{
  "num_hidden_layers": 17,
  "hidden_size": 128,
  "n_experts": 16,
  "experts_per_token": 2,
  "d_expert": 64,
  "d_shared_expert": 128,
  "hidden_act": "squared_relu",
  "moe_layers": [1, 2, 3, 4, 5, 6, 7, 8, 9, 10, 11, 12, 13, 14, 15, 16],
  "n_empty_slots": 2,
  "router_score": "softmax",
  "normalize_top_k": true,
  "routed_scale": 1.0,
  "balance_loss": 0.00208,
  "balance_bias": false,
  "init_std_router": 0.00727,
  "lr_router": 0.00204,
  "vocab_size": 6619,
  "norm": "layernorm",
  "norm_eps": 1e-06,
  "tie_word_embeddings": true,
  "optimizer": "muon_variant",
  "learning_rate": 0.0104,
  "max_grad_norm": 2.0,
  "batch_tokens": 65536,
  "max_seq_len": 1024,
  "train_tokens": 498800000,
  "max_steps": 7612,
  "dataset": "wikipedia_en"
}
Below are experts of layer 12 (counted from 0) of a mixture-of-experts language model. Rows are named router (the router's row for the expert), down (a neuron's output weights, with its number) and show model dimensions 0-127. Each number is 128 + 24 x the weight over its row's rms, rounded and kept within 0 to 255. Numbers have three digits each.
Before each expert's rows: "comes before" lists some tokens at least twice as common just after its tokens as in all text. This comes from a sample of Wikipedia text that the model never trained on. Tokens count by the router's weight.

# expert 13
comes before: "1", "2", ", ", "015", "016", "019"
router:133101156104122107140189105139088128144121163140128102133176163121124144119094144157165132136129112162108089127138095170110196129145151115143116088139135138133123165118143128123094103106152119116124135110131132139115147120106131106121117121101096107142179137145153137111133134092100112108162127133116134147141134117164103158137130131084145139169116158108142080116134063062109139096159
down0:114169122122141138133170162136101118093098114108106108168096147117150134095148154123117131143096142141113160110110101177074096081122167138154131128154164109157116117108168115124112097129160158125107104125121147128144117147129142118144120070086127126155149154128101099119105170106075151123155121123138123108117189138146135123154074145129133120106125112134167124134146128168104126099161
down1:131170126076107167125137149170126129116093096143130117141134109137115152130142105123142172120168116160130107112138141128144167071144144092103104155120111098108123164092166123123135132093139155147112116092115117117154185148156117139074100155114114121146120148124123141127138122158111106106093150148131105104152161083166099100137162140116140140096138118117164140132128070139123084158148
down2:116141160156157133084141093141129122122087100127164169113074160105147123123158174154158112171131174150097162136127116123134125110170157118125158160088132117098107136109092151121146111108134092124170128138116108131140084152131122125118128155106125089113132137096114116149119144152110171146149140119146113100126115095110138157133088094137165094130089107147112176094129147109127110164110
down3:119098098130106112113097158147133155170127173095112126122126104100125100061185147138131176095106128126132131140104129110140134106125127149140158126079132129125086099116129121121164162146083164135087116112112139120100145126150091146100105141163112121111097140136101174172158107193148109137128135117117110137128126154140120118156143115122104115141164124171140112173154117133133096132158
down4:127164113099115110131154128153147136170156107119156115127182113120085131089138112133138096145166113064155131143107112087108148144132130145151161118111119150135120111106077121149104124106114153137144130178153168154130162044118103107141113111116096142126140160138109131123121146116094116128136149116082159142168124128126097150131124114114148130108156112122116128121172116110099185112159
down5:152104127121088145130134149134108196145175108109132112146121086126156143096135128085143166142124153128144175147133140090143141135120083159115160118103137088130158137134139110121140168127120141127086125125109150113126160139144127141130049121126124156090114096108140152143148146132142183122116158138162152106090091130155128124100118116124100134104103139083105120123124135126123141142056
down6:099114081116181120157145185129155118135117103152133131140127145125116128132127155141132132120079134132090123071098145127147101122140120112148170165108128123159083143104144169124153168133135062150136110148096126104163127127111166150168148121142075114134156129121132139067115132135132129128092128128149130103120111123108112145146092171103177141134107141100100130074132138118144148118136
down7:123110108125168156147186105128150099112126103109126191151098139064118095098137122156170128111084096113143107105180085081092122111122106102161103137116147093133103121128136140174117145139141109171156141112128096141160132161091089140141125155140162154122143147092157123142131130156108108112144117143108092131127132162128136146110130116135120121142153148132133077145126131169134122121136
down8:125143182122148116117142087104050142106100132101098078127126132114117124146110138144136098124144117163139121170142117173111137137105112145133136105129112150130154132135100143094094169110131129130122140120165107144123121077131105142120081081092159158121119152103091119105114135088154149167143121133136160165149139128181142104084140110149157109178111131147124144132143109112154150153152
down9:120110125136149106130135095132106118136121169141087131102151154125106119151142131128122109157109149121137164137083148133178164164147134157140186087138102105126098142172115158119129060119150097144142120118144159095116136103160157092167074090100143163110160144103124122139141137108132122119129127162130112102088154144124103108107105101098128143147101102125147153132117087136164137110168
down10:081156141114126146125129158093124107163131169159152131105119157162147116136139147139107124085201144129167119122139081143128121089112143093091113090149115098122144141106150143122152166141117165105136128152141110189101151116130119126103148129135144151108087111116115134102148143150129127099115126072155106135137108167101134153108094111118103171148130087153154110139103115136117146078135
down11:143092142098157118135063080073122124123136086150124097120168121146127142106142080126112165134160164120092136139158135176172115156075126094088157123120170152149126086131098124154111147127103129163147107142133140087138126103123144117154113121142140132152112116128122142136151160118156122143119102122147153072129114141097146128140113151151108102149125113107152128120124154153182122110108
down12:144154130125127135090157121175118151102070113116173138141117114149105160155123145135156124119151110164113105129142108142131185113084134108141095136170118080137094108120189138164098158091128076135101085120148112158144125100140115123133135100131151158167116150150122167121153149108122097135098077130107098161125146107155118140120073128103117121116148131115138143137131126104136130142155
down13:164137109118127151206139141104155110172158131113143084127111129133130155125154077121084133090158179089154116121118149142120136113151098128092137132122152119124113114143129185119114111118144118117143107108130154149120105136157171134069127103135157122122123096167112105131088148103137099119155121105134116156086121111065105155098136157151133137158106124117156097149156133127146122141128
down14:092131133139115130136168146121118156124132118147134124147088125131129122105101176145130121126117149139125131109163173113119098205160086135110119106157093130123142092132090086109149205117141141073124160112132129123115106078107124166105134120128143139115141130149092077103142119099113165125135155134162137113139140107149151157114143122145114141118115074106100135144150134133103122183137
down15:111163121097158131143141064066067061102122107145103105066144138123145132145162129128106172136110110159115164116167172164124106144127115122131139139126118115151096136116139120103142120144134081112125155116144130119170105124111157107120123115130140106147107117135166130138139162123147105148163135159062146110126146089149115147121130151130158129150124126147172124117129115140148133134094
down16:084142075127136117143153101148174135160124136136124114114114113131148152105118131135136132140097150154115110131114149100137129099167133139110110161121131177117113120163173183093120136158133138111141131095137105117128136147139122122141127109117137128125125096158131129089126128101118143157151104105140127085087148125182113130110074122114116155115094189093135145173095096137162176127064
down17:155115147147140156125172130172090102092112127122151149122184140119124142109106109137155112134127101132106134096162153125120145076101145153128112101149098097117135179105123125157159131111127116119145095110131151126152152128136105103154097117110125091145143149117133136156107093143103104115123099176114161169140138100157171169087146106137157170111166124124127069118115089110128136089132
down18:129104120131121155190123114132132125081136083138153140163129189133120108125109122102178142104121141154139095154112136085127088132132104148084147073148118124108166164165123143140146098121107125123127108141140142107135098112079139114132181116162114121088121106137113120139170145103151143101114128122122138117121120103115138138113166119125103134164091130167124149136150079146100187145147
down19:149072166162155089146126137112089157173127141100138108152135122119123173120131105083156122133122127117094125115138134121133121106132112165115157106093119099137132108136190083121103142145122105130095137152140121159142156113173149131174108137098141101131164127183113157171126143122106142088086119103146105102094138106105125152111136105154130103097101125164137134151110133142098127137172
down20:111100135123138160171116150126147135133144142148101184116166142119154146131108111110086123144143123121113131096102119164129137150105141146144145103158082144105124088097173114110096139152151095107154126123123160125133087089153121133128114113094078109152163127123169097113106154140124130107144159122156144117102120180145149115147153126105050143103168129130124143136131124140080147078136
down21:132166157143129121169120145107095093107156159079163119136138123130153136123133100123122098153182139129151156136122139126146090106140136110112099135135132120136113155141115158108086134204121120148132114095175105120119093090140150121079134134116170144185107096102143112122137111115157124140140162102085138160133128139125153136152154150126094108114082104106122124123112144145082086156113
down22:148154138103095162116110085138139080105124133136091080148097147106101086120145133153102115149150091141097101114118138152153141139105114151136179103133126127136099105147095183182119122147132130137131142123133121105143145106102116130120116145118120138155167161118160128143111132045084126176117138147105108143122111139187137132118141150145146130096125159123161162148141114116094131140101
down23:132138120089169126122095164119151125116118109148135125146150162122170090114139166114116127108109096106105126118113134147131124090137156161134142127095142138176135128095119111123119105152112137140112135114166152111123145061131106058183129124130138123150126145119112138119117139110188123169081102137101091105105168135115130185184123103156131140123140154157119109153149131108103098105119
down24:115154077125120112143158158145106151119093109138110092141148134148161126158116118159098139127092105120137116138128108121128122150135091099123104157128135119130116167138108098155133106119164098136168123113163128152115146113135096092129096083112144145107166129175086153100119135130158123119129079132104181134108179118171106096201132138119138101124160152134162100134139098137111122110163

# expert 0
comes before: " of", ".", " of the", " and", ",", " in"
router:127155082113155103090102119111141122097115140133110127068158150134167096212136130118108112074114107144101128129133129127158125128164066127147153148117132146107109139169140128149123131119112120143107097130140131116131109123152136142106140057137153172151110135151136149129148142182143150104142169137178119143114112127112133136122154133171113108153121125115112121101106118169107152161115
down0:060105152090122096087113081108127104133131111149174186123112134111135099131113154094159105129108136134150158118155103177098129095122134134160137150109124097154131102134132103110107154080125115122098123113123151139128167127095102140138152122159114142135165132124145120095123141140195131151120153166151099161098119127126162126102110133097121137174152156135139151150090154107118144123122
down1:162100118153132124074139121100103127078140156123164166091100133111125138100102153151135110099103117106119141164115117133124093184155079153122166104155150154120128118154082136104151166062096167140112123107120117148123149141111095127133144147167138096133136162145114145125146141149096160153145101131094107121107116143160128167176151104144133156147103110114127126147126118107097116126134
down2:144143142156103136149138190140116088127142091132088118113153137124133130099154110101120131122161096127082124105137098129100115097078131126128107144129116117185153126111177114121078154146129142150112115118136138130133117184116164135116124120162174113132139176094143115129177128108141129135150090110104131086125133117148133152167071114160085136112132126136095170105135172143137112121123
down3:107134138109119135148108092119160155114086162136144120111139094102124142106143118152140091109116118131148159161117152126145105142109094118144142113172107171150122110131128115143114135114157142176154087108124145088138126200115119135068124155083116088116104141116144155141099094108150102138097146123169153154120150133158077130131143130102141138137135147147182159119100128100083146148101
down4:157154120154170180108132110131092120102140116161069136115140140143154097134137114117142128136147136148154090115140108172115068158120152131070134141038149137147115141118143083124098123107102124163140138120138106119174161129122114149119149156083104124110127126120135102130129086103152125147114124128111126139167141104164154158104137119094126141086138151100131139135113119134164141147127
down5:141107142070151119128132108097180142165118104188146155123116142097111111159157111094118129138119117134112137126168154109095144141127154133108145113152129120122143176174117142129089111130100119093107122102100158102140118127161124180120111105147128148173111113089128121144117146119103143145138161110169108153122180148102107089131116144136120162126137156171096104136093118076120098132105
down6:123110119139121135109126174139141094110110163090143122145143109160074130120119111114143164140180140137109104101141094193152105129128154191101117140127095116157128115129104129092165095142126125105155138134164131154103103081101106099096164120092136136161112153148114138125123127159102170108074118133133165114142179105137118155163104122112135148117123140107157131087132137141130135127105
down7:133064149082115136118136128105141123118080152105123118136142158131130175122158144180124120109118153101109141163119145152120142104129118183133105138124136071130139141108132176127151128118138113097118127120074181115088147142142147153177076108117100134156123107125067084150176116123129163128116113147126086118142130143083133139124143109132139143117145149140132118132160153122130126123086
down8:104105102133124156104124158117175159149131145111145137122085143144106118122097151171107110148081108102193129110157156159139117111107132089128149128152090187108095156110144158137167154137140141116147135115118135143099168118123096108140107157129111148128139104099091129115130120112127103132081134106167145165125125125147100160058136096134103151141142105122134172148143131108142114093117
down9:163141138107113125086080101102105083090163146129115158142097130110151158142160116112128127169150134138148128101152123121109134139124151090138139186095123119128116106095140108082152120095099121130177104128150107114144101187080142128141149118121163086148138114157126127108134119174130136173071141115122126159160096154136145108135104153140113101140131158127108118109118175138129134148148
down10:129127148077141128163084103160129150135090118110105120163128103125134113101152124129133111100071128120138148175158151166119129117100153104138137162157096185137137132114140130115139107116104105141152112117176131111154140199122111125101123136096093137104130134121154180128105106141126109177089125125110139170107121153105095123131131092085132145121164131144152140136121166101105129143085
down11:144145083139141135127108145174092096149149100127103140156148110129121136100158132118128151167096131108137075149109113157085121126077135125132099140092110179124171145127124115100169102128170098168146089108148109112172115180152137136120084140121109138150142149104125166158131109136131081130117117138093127159128126122130143090097096112123148153132143158150135094137121148079131128145145
down12:134149157117135111105084109082125102126149118111123109112117136120116128131137114193167139119000102130111121141110100123174126139160128124105129131103128098150146139132146120128150121107116134131115153140145175137124115123141131122141130131135161172128162104147152128133128130128153106136109124092105124141155127089121111156121128168111123143134116143155098117150187092137122156109105
down13:127150092182154124131170143144124080129105128174139154118110141163118140143153103099126146149116121125148083092156107085147129138152178128131149099070135161114114138102120104127082111140113113114114148140155134106121096150124132103135131141148081105124130121142116107095081123179119130138156125123139118149106122180194129133120139142136147121164108132118082096146086121129164111136159
down14:131133131154088088136126152111096115106101160131162115116138138080165120118116143111148147100177156141113186165122160051137118141136102109117136142128102119173108159152132116147074116099126120133086109110103123130094139146131113129123124141109151114088106140106124158146146153138112158125145152152167163158125150169106147099133108133110106131170121114138139132153096135115075132158094
down15:113155140130125115150116144108153114129098146130105144124094137116120130158147115099132111134056088104122135073152123113108115152144175127128163143135137101092116118111132108181167158133152085118122131131104140125137180094132129130119157099160122163165136110110124181175107130149115141163119159102144115097133135136132147148094110179156141128137111128098081085122107113166111140087124
down16:172077158117178119127070145121126128169187100103165102133093095137063157114166150144117112115097143112138155119085117107122119133119151095163119129122116128126112128109159172111091129131151160152131112106152116190142124128132087123094107145124124152144151130149098157129169136138131156130112115137127144108121109127141097152128144142103121183143093091132114125135138128109095134117121
down17:140143078135131142133148066150118134141047162080086104160111151099142157135117144137127122100153165164109122134140143160148103142136137078160124167150111114135138106105169127125144079100144139151091055105107109131133149117169121129152123168091145159126101132138143132152159110124142121123130134134112153147152140124128102109126099140136116142133127125112170121115121144119106097140090
down18:136104134113126112118155135111137120143085109128166144133121132147164120132106163117109130128088095148065121065123154145140139136127136149154122123150143096120129179111148109115134134117124105089062155157096158195125122088155171121111137093144133138152151163129124126142127123108123142131178142155135098110121167094085176107110128140132151123105100141143112134129128090148117134081158
down19:125130139142090130146145142114132178144123161165144133137090115121160155102105170083136109120121117147116151100134152102147111140106113121096166111134149045129139133103089160114137125120141083135119183131181153139130094109136111101165154139122108110117137139122127150101145124073156145143111121128125152146137122132090109160102144091159120140175108123137113097151090100105164116129158
down20:093137147151114189127124116107107123154095128137149162126126121105117144147086136112139084112104105095147095126111093164118149138139103147135101132135129182116126087110121133143118123101196111135110085114094099136165127133158099135143108125122145161155147138140147147142081142160174108106182112149142120157130120141157091120102113142118078151143143119112154120094127099179129125124161
down21:104132105107171132141180112148095131162145106110117119129103142111120136121086090122155139092177110157128130086131143166120116140171143137122139105118093132153137156132104150144127133139155128101137130129119114121109120114140099123091148165104102122078150142147105163148160150142119158139111154130173110105119145094136096074117095088175159161147138118083143132097139178134085111120151
down22:132137152096136131106115107135120116082132117063107100136097105127141133159166139135150134131191087160125133151120137141121125123140135137179086115104129112127167124185187117148137169124068117142170142118116117115148112123132120121125114143130112117092111178110085124125127147137128087128160141120145107111100129123172185124100120107163122094113145128105126152120149116090169136129143
down23:136092144145151164125152119134141147165118124113124101134105099139123155112070146111110062118162159172123166100153168157144137109118102125114122108124125125155152136092131103109113134127164159114144116144109097188121164111123093115120095120153122102127164091136132136110178102081112131080152140126144150161154126120104117171134178102125113126125093110145130157107124137089122134116149
down24:119114126156130160097156086105139168134127131123109084131083139151106095117111108134108163168107084126119132094141120113146155114166123149139122142115140119122139130120121121105153114126128144122141147117101146156113089182159125115119131094134130129084145120117122083155151121131124135096136143195128085143074120154121134149112142095179153058154138118104120134127147132155152173178134

# expert 10
comes before: "\n", "\n\n", ")", ".", " |", ","
router:127128143070143117101174090073130112131122160138133112096115130138116108122130142176139133090108125150127182080130128151163106081126099135115149142120125105175097161120157142126159133140137133107106126118091158166116116117162089152093110112147141159112130116131110125143117132146155181135132128139127129096123124050102118142104160114125103149132195131142143140147123094131134146111124
down6:123107150094122139118135133082130182117126133104165145084125126098124147131069123148097167104117153159127152082131139146147124159139081157135159149124132092121113104096144116155114105125128100123140152128091156174105110078128150112145138111114132109081138127152134095133151151081101096104157147153102149124180167144128151152117144143126132132160135141085120133141088125163156139122105
down7:172101131163102108146099112131133133138123109141119146124179127173148153117138127120119170143116132118133151124134151133090121091113116147123091083135074122088119088169078156138137129114115118116146164135114157114126168110133147130149114183155111083174162144080117161097111165117147141120117106112084136137126103130105097113111119111138134139136183114114115124125140154171136082155120
down8:136165102124159116116125133105121122127111153159118140148114102138122173135092143090152126129110148108108126108149116178154134125142119088136112094160113148092156141115119093124100135106133124109111123143169154079126146157124102124159158120149127120113163164176139141131091137128107089184105073146089141138109132089111140090138109110110115139173128132167143193104135154117083127152133
down9:137146118137152117160141128105093123096107113083117141139175152153122102135068123106134157103113122157093098148135087138139145196128143112105118137112158105130107133149097130103127114147126082166118129122118120115139116156121140127141120127141125127145144103143110118107111113156094178090146163130124094194101095125138161142187164158092160132159107142133101145167115139117140121092105
down10:165104130144135158127125154136122189128121135109136113126078112167130157145120102078101106173178116097110115114135083138095116109080128112112101133106163094156126104107155125192130150149127116152113143103171092163088170163127098118169124153134127120136104152135085124119137125117130110142132109120138156095150123087172134127129140136122144163129142141147131106124085154102121134114150
down11:123123138128126076120141098112168180116134138072117157131144170097156132101119110141114133090088123144137129131101153129105123136129133163151161147151115113166145110095099122131104141135132152147136177119099145141136115113083136122147098115155164097143126194129094133144151122107100089139096125134156156125071154152155106105102104128137120124126146134087080118152117145087146159154155
down12:101123130140099155115130105135101128143110135128177101143124107110163171141171136167108074165115160112112120152115138139096115167099074140130123141122154140145079119100079144099120135110126115158114124118137136154123096171130095088126180115125133134128124096149120140137092117145130153092107127117096126124166108102123083123094131133147133140133110119186138164139153160180129144169132
down13:124167092093190145106173145111134126136090117125118218146073101115139150172124110153139107121167128108133081114137089155146106096141132128129175154105143152136124129161129120134111136128173127142070137139094123147133099103129139142160151153106107112142099118123143108111134124145130121169134113114129095134168110156145123130113150096091107096147124111128103150117137135087113137133117
down14:141166119153118161120131105081129098158120114136143130132095152096127119147141132113119070102132138142134156098119155150119119150162114145116139129131122103155135112106129108111137146104134171160146118112113185127124103140169118130116125121125132112133164151094121116121111168119122142099120104132149167154159178108088164052121087119089095162165093136122149128198113120135143099110120
down15:116115137150158110144172147121114112162156114097156121131120111112111147135099135128122174152145141113121137151158113135098145156132115138093187116110117135114133140127120123138111137149101130105117155129103105128160115200132129111106132115105144104146159091097130138165109123167082099100116090119128127095106126165082169083101146149153131108114154088151087139136175131171148136144074
down16:132147107121107139114181131158105133096119127116177117150128117138143116105134116160123122123105139163114109153148142092113125109101107168097115118160099135132146154172102141148116119115134131124133145127123090146137109252135150144128096094125104090130144158112164153136106117139080112130110140092133144150095111118131122115097103122125117124167141155096141128082121158118136164163120
down17:122118126179122142134139146086103137116115116110156149126116129117113169153133112163148107143132137110095131158119165140141119138137149123124153102085152105132103158147113176120155176122166150134062122115140147160131133151125167116117126128143115102123081119144112099121137116113107145117140149148039108147079150133145125115112129122131137092131121157172103190140091098123123106095092
down18:084113128152141156137183141118143138094112164147091145136139139121077093110186167132095128113093146099172096118162123157092129153145122083108157108148122093114148131098146131128122161117103118174115120093173121169106133145132111132155142117131126167092136125129084105128118114153126151147150127127110121121151140130160148135102133125080137111070131146155169126100134120120148109103107
down19:147136106135082179125070142133140149194106125112104142157150114108176157078160144120148113133134155092171113147136153108142154132127132147146106123150118129134150134116103119090129116107107106141124134141149130159111095207140089112114137193151119108126122123119104152120138119103119089093090152085087134126143104101134156131132099133098106141138139132137159112115134143111157118113147
down20:122105153173100145095085145129149149147113146147102137105127116105156111125141129061161126132087143146148136113088130141096082161135100131132135149150111121130127144154110158148134132156176140110110135123154126128118110150130108176089123135101116152109096152142120139092113128121156127115122112129142166130080150105117087168158158140136074162128120178127090164150099131076135107147109
down21:124106125098142133139103143105140148102125133148156097185150147104154147092142163124123089122104112085129118103105178126114174132141133096128106128144139089148126168139166142138091133127145138120136142116117112139151153156134130120091136107137158158133153154140126121134110068118082089117139146118118103141158118113123066157140105114134147150177067106101130158080139104126174133145137
down22:134141148139119095143131140127083098150119110136129123146149125142124145122075097126091114126142136127153129155105158104175135137131137090128143185113172113121086142085160155123142139108112112168139127118175085107132128138118124118128096138144157146162107145162152119085082129129096111146138093165086139120125114164176085152128118103148115118135092138134131067147122124118123107185154
down23:151125105147158139102119162150106135120125105141108091110127142105099149128123124101094134080144110147133093081105104103111121157148159116158113145112109153112104131132114101148157114157121129092104153131113181150096105133116121123156141145069156143114136077120137154092143151146153166152140084148144145120159151167161114110123102177150166165104132122119133122099099099100171142161139
down24:142142161159136144104171131093165127126161142105124135132119109059128160105094117133140153158213095124099116120156106136130111140148109112134143166131120148128089172116151120158126143136154109125102132156124130098065115118179119122129163116122122147141118128127148119127131147115134128110128160126141118099097103173112131187124120106118097112117101095112170147104100098095163119112115
down25:147131096150166094144143098127193175103124095123078144135096094124134127127126125144137105115139112114107107105122130127164149139131141147155095124081133100143127188107152115125105157136127113136110131143135111141117131082128126153119141146154127124132133159129130093090088135108150109135155082125103105171148128140148135141111075108197118140137129074149169128164088117155139124163124
down26:101155144136125126133158147085140117151136098073110116121104119099107129145133153123157112136093116156104090176091160149145128117154133147174149154120134139135137153150108144125115116140135106106141153141061128167199105142138124127100129086099149145091113117108131109133113164118110175105108143156103152153142118117116137137133130127111122078138120135094114097203167138126141116103106
down27:157107131120152118130157093141135097149133136152161155075094146124113144147134123086101125097115122140149128119148116119124125152138088120147121093152161164190107140136141103139124085154155145113087142153140074144107124138109113087135101124148124140160110144125114147156128136137102084128119108159119115086124141120150127153129113119191143131124041119144140102141156079132162149152128
down28:135085110160165125103139144177118118106144105136122135139120120101126142117115098127130108075118123136124176124136145105170101154122136110133096097113100207159118154146097102121149096153143111134174131128150126116118144141123159095145124137106112103118169160099142138118162132153093158140101112128138126179085124100112068117147137130162178096150119117129129141091116119168142109138115
down29:126184133153122136164138101136126111135105094101122122095143161140156140142140141183107110140065128145139087152136177091099127117100101111089153138167142126148083116100145134090118104138186129144104150140126167153136148163177101176118112130119115093123129144108168133139132146119143138178115119121165116102127112116101105127135132106089110133106129092102128134112133147121137111094153
down30:119144148139143117153134121132099114147074151132193127119129167122148115146123133146089139149124105137127107130121137105156169119128113159131116151135119151105108170160137094153124128114091118143130121093077129105111132101078134130147158143176127114116145127131139168117090144123107130095117100136150148104129149104095108071152123105175130199142116102149149131077125111127114119097187

# expert 2
comes before: "1", "2", "0", "3", "4", "5"
router:103121148107092141174170128108114110106176183140135143112152168103147104096124097135176108145153093079131135121141078142162125118093135131113101107124170133152127158177113108126128132146133115118120108134108089141125170154110156101105136122088132125098087141113140128100092113084120118130144154131166107118171137110105117120130147143125174140124080135137159129153122124124147100096162
down6:123083089129137141120097124119130109151164121145125123144095118107124147119135150142134153166147133159144075135132118121128115120168178182137093145106131129125112131142134133146077161131126089115133127151126122144106063201094102130153114152130137172127114123159110119117114143131135120164134132088134167133110158129147071098103112094143089155163128117131120125125092130127173116078148
down7:150146095184087155145141120160093164162162144116127111152098109134133143160136134100146149082136147134101163131101130118107131119130120084125144111161149137123158105110127111155145122140095140113117106135123174167106088111103118143110101075119113110183121098121159161123121178157124079174120098127139121149128108122129097122146091101096137142119101143137129105159154169133158115116104
down8:166101096141091144136148115136129105076094078139159159154115134117088131111134108083138139140144115136135134106139153180153137160165091112127113118132108115075130128162141136124102115163124122101149157117128096066149151064150140117160121129142119130104127173172110165152135147138166136131105127134101149121116105174128113103143091091133133129131139139124141156133116117134111169086145
down9:141168121161133141072092114158101156116135140135130139114110133114135188137082130150132088101104105140126127148088095155121148136150128112176143147089129107150122147169130111175121139127107156107079170137123120152116118131150095100117109147105113136096115136098055118158131113138125137107154135138114109165139111105140166184162116123130110149096161144148138106100150128136123084129133
down10:119132127155127096109129102150108126085117182114090145098122140135118161125163147140150163132118115166163132138175106101083148114148127143157126114132135129085153103123138156103140115131119138107062179122166098088076129074098108145139140129112190090124131156141127106107106155155149144138131153161140177098145120128150148134109097148133083115108119117127131133143134111120131123114114
down11:088100137161113128169180103124102095123099099133132104154134133136135138137132181076145116144108168156104119101089115104163115178136119065135167112114137118124169085132121105128182131167138124118093150121163121114125115134143119179114139138123101060135119114119138122142098130143133143115170142149134129124137113156163104124110119154133111133142148142124138097153099137141149103135085
down12:102139150097138161115092151184132092101086139155119178073163133130132070128119147128123132157101134111157133155161152142111133092128149138131147157104139102166133153155130134106106144086117095108126131154108124097118171128116155128142128123099139134101141096090097107204136163104143153091118123092161113129146123143131157115117118141108157129148134127121102103117098150135138159098109
down13:083136104111107123107132110179159109108127114168129128127113076116151153145118157094100097097163119138145131107111177110127138146124105177123165117125177158152107138165111140132130127140149063118128108136124134120107110106136083106158127133159139161109090136194118125095110095169126143139081118152097137132121156164128120107125091097145100145160119138137127164128134125114111143152148
down14:095145167130105121116160131125108116116117137165139123141140133145128084151105117099150119189114116124096129130117146119138143169143116131114154090179129165115117091117147168131124121134079121115110138151154151149189113149188105132101146119116112144139126153118130106114056128135126151130134099124143116139118092124136151091125123144088139101093100121161157172116096131157063124160133
down15:111111147148102087142095139113150145109143140156125085136106104169142152113131132103123144136117109123110138103118123115128128099159154121102117104129131112114135121094170125123097183134136135130172163133134137098098132161131113081109123147195174128135093117125142116142086171157124131140152132125121129095182084172122104123137128157089134168137136089144130085175117107114158088138155
down16:091113118137107135132102110113113090129152109110149136106133130103116137118160128129069163123117117175136130094111106112182097132102142124127133152127123143169159112107158146110097132138167137162182160092141090166118111097117158119117132081140143160126135138105133162182126157130076168137131156099149118146087138120153108124133078116124095130164072107138137146158132136138112137117133
down17:134170150111157118101095155121119109127120129117117129126100132145156173121095138115104094113123124155129139151089115132099108142133102162115167142126150086142157154119130162141197132138136132134119148101099114132062133139145117154153166095122135120110099165133049160104141154100119128150120144138116095080144134146099102149079152117155159096158107161152114106140147133118144131110125
down18:148119145141151126150177159171129130160115096152096086151152157131119128118111104111123136069113094111130155126169135133091136150095131110107115120137163161097117137175119117134129138143142115120137127097138113123069123141186136131146117106127149116125130094150130132079117122141145093132135117151069133134112145150069147141127144068100104121147121178138155178109141133092139152119123
down19:144135108118141110131088120123104145109143113088126111126096127097135127142066100124136107180146104115126093121137139148121114136113133110121126147126108113115132111160070128090139132132154158127133111100191139091112143151125132139171088137137132111166124143168094166097104128153124126158169118126183149137126117095134122099115130138172156104128139150132132139097191129163174135073145
down20:136147153107121090112166126147139159137150184170076119145181101070139130150138118121108139115128126134132119147157117112153140135132136079108146155134092103132122127131131126156178129091142147138136075081137121120127152107127070123151117094087135134133139109117076144102149157127136105116122133140123154105185111144111112139111151134120140094121101117110088099169118142146171136149155
down21:120113123118124141136153102170154134166130128116106089136140153106124080161119078094137128091115139100111152117105159166107131124135128138110098124138116157131138099110148111182171160128156108100067169096119058150144122062110129142119120161141138139119159110108119119100110147134150097108127151109143118155109120165189138148156117139134146112173119114128151157122106122126131125146132
down22:142139166130104124083159129106094126161123150132162146088136111094110153105117159103157130127176104145169126112130105123133131147087129114134131125125163119156128128128094145125152106146124116089144076125154161114069114127119176086114110130146126095093129102138186146086122123147120111179127124111115108112112111106119142120180145131131142146145117157141107132174145094147125125192109
down23:130171105107164164103126128121135141110186121126148107155145129142116120109104147142088128107074119145099076101115118139160146132141120102131123156099130147134086116160115152125133165115170121175109115172144135084117111126093115209135138129135124111145145123125147156092146151125113131156099138128136088111134128121120105118146113202154118113103083147123103138134102130122122166099112
down24:106090083156171155116118171132133135122164122121151164187126125131092079101137180141142126125153119126137129135113114092085134115121159138106164091145143105143132137126112164126163095089119129122157126090138130147135101135133137135144130113116123114098064110150123110146117105128113187156115164167083095152127141129168125092158113092105128130114088120130135128108139147124116133154169
down25:177126146121108137134119126077136104118125125165138071129127136114162166127117117103159106109101134073151083129128157149088117121119111131145155134145134109092093165119125113135078130158105121137126115134112133088136126110125125128127133139088167137100169106154161105123136123096166139132104132113139164097077202111134142132109123139134124146110113136151186147194137137129133153148117
down26:152192117168145135191153091129139136125122088105149144139165147113083122121102117111111105120127121127150150116129171119094147083155168163114138125150108194134114146127134145158108111139182111108143159143112114127127118149102143066099096105102135114136159149105125102084106127126125133133107131139127122101131146138142115108114143126106168125137107108123184097087121156134111150104120
down27:123126137102100132177129128131114093103124173109136154106181146128134132121099137139117086137162104078155095173113140112186151168106125125113134156129116105101083088141087147161106161103088131106128127081145151064157163136177110128140150128082135108151129121144126119139144120157149148120115090105127119133132129139117157120093133137107140169129136092127163111140129118155141129138136
down28:122127073133078156110098118157168166148114124106163138165102092135123102114127121150162143092128128098110182107132126148174150119149108146125106134158135135128094116069163115156083097120142104134143171102101115143142143096131127126125112158110070175142156141135151099124139117118115134114121132097125128131115129125140145131114123136149169196124120154126132172138103108139107095135097
down29:102108096116151107134117135091123122147127138138097126134141115116125150079138160113153124101088128071128160093168113136116121173132181130135138116110182135124142156158123162116100130119113175130137140113100173134159137126125137123083113116145129101124086130132135144131124141146072113143112127137169119138060180117130182143115144162124158096127096080144138149115148132121096102143137
down30:121112158082146139153122143176110052112151143121161115087163134160126122136145143138125128155107146117154148162118138149107145110120102128126106111104141118104070147118123106137125131126172131104137126105113159102163160114114169105166112102154121159121158177121129116129127131048094142131140139134156124113155131100135131138146090139130105119129054138115137102152104131143122092140156